config = dict(
    init_std_router=0.0247,
    num_attention_heads=12,
    positions='rope',
    attn_scale=0.177,
    init_std_qkv=0.0234,
    init_std_down=0.0,
    beta2=0.95,
    lr_head=0.00858,
    schedule='wsd',
    decay_shape='sqrt',
    final_lr_fraction=0.0,
    batch_tokens=262144,
)
Below are experts of layer 4 (counted from 0) of a mixture-of-experts language model. Rows are named router (the router's row for the expert), down (a neuron's output weights, with its number) and show model dimensions 288-383. Each number is 128 + 32 x the weight over its row's rms, rounded and kept within 0 to 255. Numbers have three digits each.
After each expert's rows: "raises" lists some tokens whose logits its average output raises strongly, later layers aside. This comes from a sample of Wikipedia text that the model never trained on.

# expert 84
router:114094168149140175125147158096108118070097108102131063075171107053140176078099100148111126096170139129122146179115178184190106117089134144076101129106117107073136151128135169079154073121083139144118150186129154187144161124136138153089101137164114025107191129062136076146120105251158104138
down0:117168119229092119190093160119132098121110179123111173166109124149167164153157165077166150121149112150155120119163098090171127122117105090089079092106127140109099159098201100161144124100123078110159173085165124144130116107089052069123142141149102126146093197162095123167128149113100063165
down1:162148113140103103118082153078140104187152090147065181104137154138101147141109129128108130088145138135115150178084159094067154110161096128088181090101178117070092056212127052105130073161177110155085149096149105106150165148148130101080131210172081151147160096166075146115094092115184094102
down2:098120151190115138141122127104146165171121132145132090119097121176109118160120127156132128197146131160167133098091096113165103094198126130143146125139131173103133155138118080131093084164162083094055157138141139145179112164129144135178147103101128174173162176182123119154082107121107053139
down3:134123142108100048156148119141130145044102127126101151213120096135141122150189142122150160164149151074154134153075116141113166166125108120136123102140140137131081145100129194141148132089117095073157152141086123050155159102124121163115113064137082152154223146167114130180127144115068128132
down4:122183136153180133043050108144129168113131134181149150168212123125089162131131136160125108108144121136108140097127129159182160118206142137076114149149164137147121109085129122171145081076145109092130113129183167114149083180106131138166174149086066111106070149108131156109139136089117088164
down5:121092108150173162084092133193097147119107182131105165134161149125138133188102164148105131127152094094088114158177123141043190170148067104095161080102182140125113062141083144162210164121107115167093143133077115155150171141103137152154115099086128134114131105149141150121160132109122147140
down6:068083119156128043124117148097127148075145161089089133139125114143110084155119149091128140139095153132105116089063109121105075126106079125153108138131155125146122104113085080173147108139067140147145119095144182111153124198152118118116067071084101150142163082182065108139099128139113114155
down7:140097133129135074105144081090160093128124100126115165092071181151069170183154147106153122123131181175118169140109131126142121154157150103138120078124099170158082143099109138068152138030135096145176088077135173151126163200099131120187093107117170159173131091145143145168186114162171133172
down8:125142127117094140104119181107119177152079150164190113105163127091148169194089179079152189136178093102137192102156122116102040105134112139084161139157155095091117138104094204119136148135108105167160137093152150172096181106101166107139128121094189156165120161120144176129134166176108146152
down9:123090151127103140115127160117093179120194068218129116193124160155117167124114170153089082114111118140133115037102135129129120106141082173141118180089101158107078141118114178128122156162077176147111152152142107135073103104115155064112138091112088166128179139146127082097137125179081146110
raises: "-", ".", "ets", "et", " of"

# expert 43
router:148136173081114112125052110112108164133133102162119076093113132082194121091107117189127106118107142168210166143154160131098151038169158138145070077084163105144113123093148188097179102127151117093174121170106101149123110148137114154079167102130129098136061082072184070137124122141089161120
down7:111153170119136089134118139129078134136168144095125096162113156120157135177130114145130132080178203159092150137204141114110119113106149132129043105181110122129098123146105147134116169152071103118128180112161125155146128111122193108148086153120078124141109164091128098085070158165131064127
down8:164164091153198133173142182139168132085140153125123143066122128115093124225118121134136126075077162160085123108099163098109137130151130135066127070140212135110200102120153122138108151157133078150114128140135081177160090153120163144139100172129183106090149145136119098115128128118132096145
down9:133125090132154113115129133184142134122134137125150135122153094161202128134104117081168104113132096158102127147188116114114151168122145079126171107152110141113168049127145159147111088124116092164118110152105177096111141149067121078116172169108141143109111099082203139115110203123147184126
down10:109208080108128120135151099142100088121108126131139096131113126144158097090197123118136107074162138131078068112066146066085110142120163067165160133164175112102143075085103134112157115179175142087138102151100108109176107168101085076091155090143099075137096145173109105111118110110141137100
down11:153119113114074085133174147144138204105157163109108122147121037172074083136161100135125121120145117106112146063128165130085153155112161139093146081133183138181118101115157136166153089142201116118117125101157148044135090147095153154113150201208090156095167165149103123112141140034133121129
down12:070106105057102127120162108091130104066146101154114167136133116126162158181092168169096141040181064186127073174142185105093174176113150155113095168141087123118163144117136139174139120131159174139182142103117140176170146156128108101107088101085121136107135131182125153108071144129109121140
down13:115159128171053120129153165067143192159125145108155124134153120103086116128070122085162146097119110090105079111154145096109066186100150139132128124142163146158157139066131162180130133065152143122129044100075169160070152094149111102162101142169118127122080164135139092078158117086086120078
down14:149114105103140152109107151088125118155123119146140171161127099115048116153144158132081131112138107205131115089078155139164125209136088117153107172176123098133131097136129076113100122094191168113108135109143087189076181142102104172150116152106138201127111120112222151154124109140143105127
down15:103123169121124135123122124118097195096065144174116178147120136164125112141091146104136127190196112170136108094076133158137181109170157177128118168114141099096070130138121094124092132103119153097104153133058141092170115143118106159155132078188132103152074130217096157120112130111115096061
down16:093050143172106089138126124132110153117139105154167112090125080076137148115126138163110113120082147128154091085165139072123084178154151154104125097154121112129165125156131118183233054188121108128158132122089095095139119083175109147143132131089139137060116143153123149144136136165072117096
raises: "ping", "ft", "ically"

# expert 49
router:130100163190112219177097145104152146086122121211108110128108117097174102063167101140118151144106127141163164124149155139147113111060153115162172121143114112112132185126139117142116120063081104119120116138153137153131135199121108122144167118128123067164126099080166124125158144140167107091
down7:169153107087087129197099125151125075160142105125139152139170097126093133144108126140153100065114147139153110138106125131116117158139100087147106098177143119129148138058076073081145151047162191126141158122156134165127075092148132119161104104150154130125191155176109160117114150129081144154
down8:162106132133124090070130146087105094138177129161113118192167070112114119115116129115145129145083079152145134077098109134127108146171121174130146096179124100124148105121166101130156116221161155215094121170118143112108101129150087114115126100143087112116194109175088113124065136133106164143
down9:080162125209058124203107119177123096123127087074173130130109166131086123104131127090122116127169131101126149151069150151126095135130143184147145143092120143126131106115071207178170106130140156127110185129112089143154118128159144153099058103119072092114121075124114188182136099137107178100
down10:119147069147101164090195121139099116155167126177155082076152096117109191045105092116166168156153097114116150145132164126149117079130113102086102139122159144164125070119203120115089155170150165089106103121181116120108130082164129108126137167157134089158101134081133036101106190146052100095
down11:086122124073111115101146090078137131133137183117152083124119157082085142200079167077090112166082113114120156131166130101149129138113137108185110117162137121157139070082121148079160093108138087225173136105136140155042078149151181136094074121087131046093091167213087144120146146132093114101
down12:106139140144132103151105153166126114122125099142148068137148214113171192132140100134105177150106139226135097090119130133126157154081169117094159122150116129131123090152179170127125126086107126104200077170151118191120137127167167133159131167166163120097115157082158102155171148165124134063
down13:113177112120147158194154139138165159147106150143126149080167121136118117145175106137075159111144158128062105163110076158117127089144115138119034150113097140107179149090111128106111102145119116093167115111151130111141124106088110168165110143160125082131108104203108205087108122127082108061
down14:119143107097174087185143166121104077125165165154164138098062168125117166133084043109119099137161185151165127184134119094088142118205106102138137092135132129106095133157133160090138061090153085114106201089162110099098080104110115111128088154102116179105107161151197136136105100149108141099
down15:091175128097142150181127112146158091115154170155116180109106146138152113149157151206131116163130178117131144180113158069123119150161167079104089102115124167093115124158099134079094132067137160131215127127102139081149145109115130128135098085150087176148100133189174141148084117058144074132
down16:138115105103107162184115135172138104112149189150114142134102117087174172097117088159117139109173123144127157160151086047146045159139124151139126174080090073131118159158166170122104126101176083199108152137192070104124125126151111197168140126110108133143096141101106121161101168120103119131
raises: "\n", " or", ")", ",", ";", " and"

# expert 98
router:244144131172129140120135120096100111095070125199138132099062099161126149110095132175129139102171125131179178150138131164161165050153134130170143057107193121080123145101148163137101134103139111125156153118107125142161137155180116132060155114134116115154087097046144089129155163170138158117
down0:068121173154176110084229150149119092127105157104129129133171095151084105138147108192083156118123104110129153191074144111134178124118161103127054115101141134120126156112058048146109136147127087116153125122089105088168143166115089161163163179127109159155142119115117171118047096170162134149
down1:152109095087101131086131126173100110069119128207122166139120142126133121132122137108101091131095155145087125177132174128188124086138162103088151110075149127110112109081137114123165100119140069158126104125144107088119114133098149143133044073144130159157089161106129090180108170109065070163
down2:155138155156105113059125133135077146131118160136097123162067175162136136151112145165118137176076110119122092138060217069126138130149148126121098166099089096128151100058132146150073142125095168105124135124121143114143108083150087076135093094054162169116144114174135172111059139155131137141
down3:115119137199125108102107176151086193156157101070099179134085127107148160128084094079097147108158186099153141118098159089149067185177137113148118120132138077150073174180104101176112121128169039148142162170224136163166094106102131082090148071140161144148126132165125125111119104162129142116
down4:126179108098109148100093057098110140098116085100106172094119115091147108144159140159182141166131145144000106146109154120076136101134168176081131155125126132084095094082161104096072063173105085127121145146190132155168174180076144174132077159134096093129123142119112141166086150106070135147
down5:151109157134169114164118114170152084145172165137196184120121099141165169159177112149106167137140156133093131117133089127165095185138108128077097120174097085114101090140112133091102128125138125150125133083168139140181057170199117088080093144102105137135101179073110109046198142146121166149
down6:102091119064149158111028132161147151148198139159200146158169188168123115130114160093106177156119093173137177096111112082095140173157109117180134150163143086142162197179102124137120079100148131157129116113081137148115080043054130139137162089143089127099091152143131134082165126159089091174
down7:149159153097128064108112079095135140149144125119138171138175217125156120117147125126165118106103071137104181103175150173125098134098127079188080105144044126109164133125104122113114058156145110116118130173136099133138141116095108082136194095189115143148121078165153107153062178103129124130
down8:116141110146076159065092148149162148125126112077158124157184114153161163102099101047111071121122127112089201125106070187129101143179150098109186171127096142088081118137096147135115065143105162150098096132193183151127124091132144047122103080146071103124166147128129106164183111117135096112
down9:077120084173161167109072200185175109120171092038136096107119144142136140119181108091120077115145109149150112144135146165142093119185200112144178111123127137077093123129120098138147136145155129088115100119090156093171208117207161142083110123152163128109163158100126151135149189144067159097
raises: "d", "e", "el"

# expert 132
router:184134124130144137124151123071113135099115112118154082083120148128110127110048126138121144134148118162156145114041108192175136097155115106130117096112138097039150139104157194071101088133108132174085104096123111158149153117123124106004117110126126029108169149060102115162120163159129064150
down0:108123097161118135125092120109133154151168081092094171141101150124166159115194069108168146171102098170076126161165081156117126110107148179141119140163125170081116136103116137143121144148111126108083179114200109127049091087185131161134168076102168165145148156096065098082129071176106135122
down1:185189104137102145118152133129149089103152149091159113126120124145164144135162120077134086169137154104133112121042112087131145141079138116126124201104142106192148103102082109123142114146140073102135039085076198080088134133108076118127128140126175172094121114179142136122225114076172104112
down2:148144139164123099128183089108108166150097159103089145177166167177158141084150131100112151124094147089051158123101117162116120141106148145188105120130115095098172170204138125033069129102167094176138143149104125121086109143109153078056109090123095144147108140154092139108147115166095139077
down3:158158171177173096057155137125109150119130123084118119110087157101152137100157146107159107182111129083118160131173094141090162082135105044152139098151141114088107123096159096145118104157122117126099093081058160131107151149140131121161150155165118058196118084086103109096127119118116101080
down4:171118107096118149119127150119136176216139095169136163075156150148162132135135127103085110109114095124135155189156095177142184201127134147126093158126142129112159126104163161139111103112146153172070174162060148118093152119101112185132103138140138185130118129175114101157128104123116111111
down5:153147114142115138132125128190170140164109136163082118135113105126141129145090181133160102179108135068148220115132156145117129159202138117092105120168098132094068106125155129123122153121122107170073149140186147131116158114115099123101104113116158167051091150100157142196115090123097053126
down6:102127128066142134118144066131143129063130141130173158169159094116171143108174148092159154125103122114159095161130135172142130126140161114147182151085154122140140161124123144131144149121103137082160113174141132116058121143107122149071140147084158098164163195172084140160147150077138119084
down7:131139186161209125111098135116117156148117159165090113117137120109087114134115173073118112174155104145133139095104132053054100134176141088089100138104174169123125121136099080148111128101142061111095135198179137018167142089117118144152130114151103181098143101110142081137105174142137175165
down8:103143061087156148141096169121140145198145139095094123143142072116109135156081120125079165046099109120127128079110107087104131152101066121123102151104184116138136092131166110123141099132162088155123158138145105156084140089116088076137146164144067143126134125196152149151139150112099112169
down9:092112076143182171179092134159138128129142096190164195055128160166187186127115178128088112105123074169138141113139162156133111084070090088215149147154122100110084126105149073112110171080088155141144155129149148074130135125152144128128193117153087201177128102091146108105160099127126162097
raises: "\n\n", " over", " and", ",", "\n", " |"

# expert 230
router:188130112182127133143092121102151188111117086120095041108141146178182035119121108154175118158137137092133179166147161140109141107127154128108165154140114134130139142089094146133121111087107136170120145175134125096095162109132089103107126096130159126107164107096100146168113112109176153185
down0:129184095105105109115093046069114149119138181038111062132176150164119096107068088155116106182135105182111126122149121168112151085103135159105130130098084155122132122081168130050139104151084098142153143128143101116087161115089137110153079069153140107137220167073088163133075111148148166122
down1:157149101084083133110131146118101136119158128112102100155166153090147132113115078097155167132134085119120188122094146093081109083147204098142162154171134069146132087120098133107153129052173099139061176127148142093164163121159145124125115079166102185155110174072157137135029171096134104123
down2:172087151120133142142169105134198157099088126101119194111186164173159095164087111135134186082150112132135082167139090131132126120084107141136132171154126106141115055099125142134126094154076137065153080083087100147138130200161098142099139099159125118126139114127113106112149159094105123181
down3:102179141162080154144113097096120124148148173098116114200105192063125117092173090101106120136178087135117132149104156149105152065114201154147082109173115141177120105186117126182144108152109174136109144176157073091161160112130147149150090115074123145178142189115085197173073114177142100158
down4:081141110139169178139126157142159220140131152117103089095165116058083068150060152168105123157158103191128131170144094170161142172103153100194061134127178115149130170158147158116119070119100174109131115102160146169104092098158108121190180141119172123140124148150126110166110176099121174089
down5:129133151115138116052095130122094130118154139140183133112112119057139160097126123134142117225141143135135193147162176176104135148130110105121214100096189108096129124193146114089146132196109106113187176107136119105127101165143162150175092094102098191090127124123146111043123121134175079190
down6:164092115200158081143134139128127114151158166139110160112155142153125101182086111160115136163129150121175153189141161147129099127131161141114148104144098194128147137136075161112110125143162112162136178076093109101132148135081187147160167131120174105101137134159148175083082086115165090139
down7:131102087094101147080131140120120166133113138097124140160102132102160106180107146125107171114078116050125155127124111132107141104093143059081103144129148126108102072085121192136167116159134116096149096097205159100173136143110112129098138067124133127143094086239185113171111082132129101155
down8:142155115121131137108150143126099063102181152114129136122159139111148138157120091117136108132167180108124091142153118085063179106114177128117124170133110138128113128133103118174165141127137114148086115189127133104085154098119107116140121128123065112111097143132141151095153114097126156072
down9:092182169144141150134100144144117117140126097131124151055230093143184111084099148127184132096116169117159112086085157118158191120066122171117138096150182183143137167114080110094106141078151146172082112088072135137138090146132122137133160175183113131113125128035131116125146200092136144092
raises: "str", "P", "B", "in", "L", "F"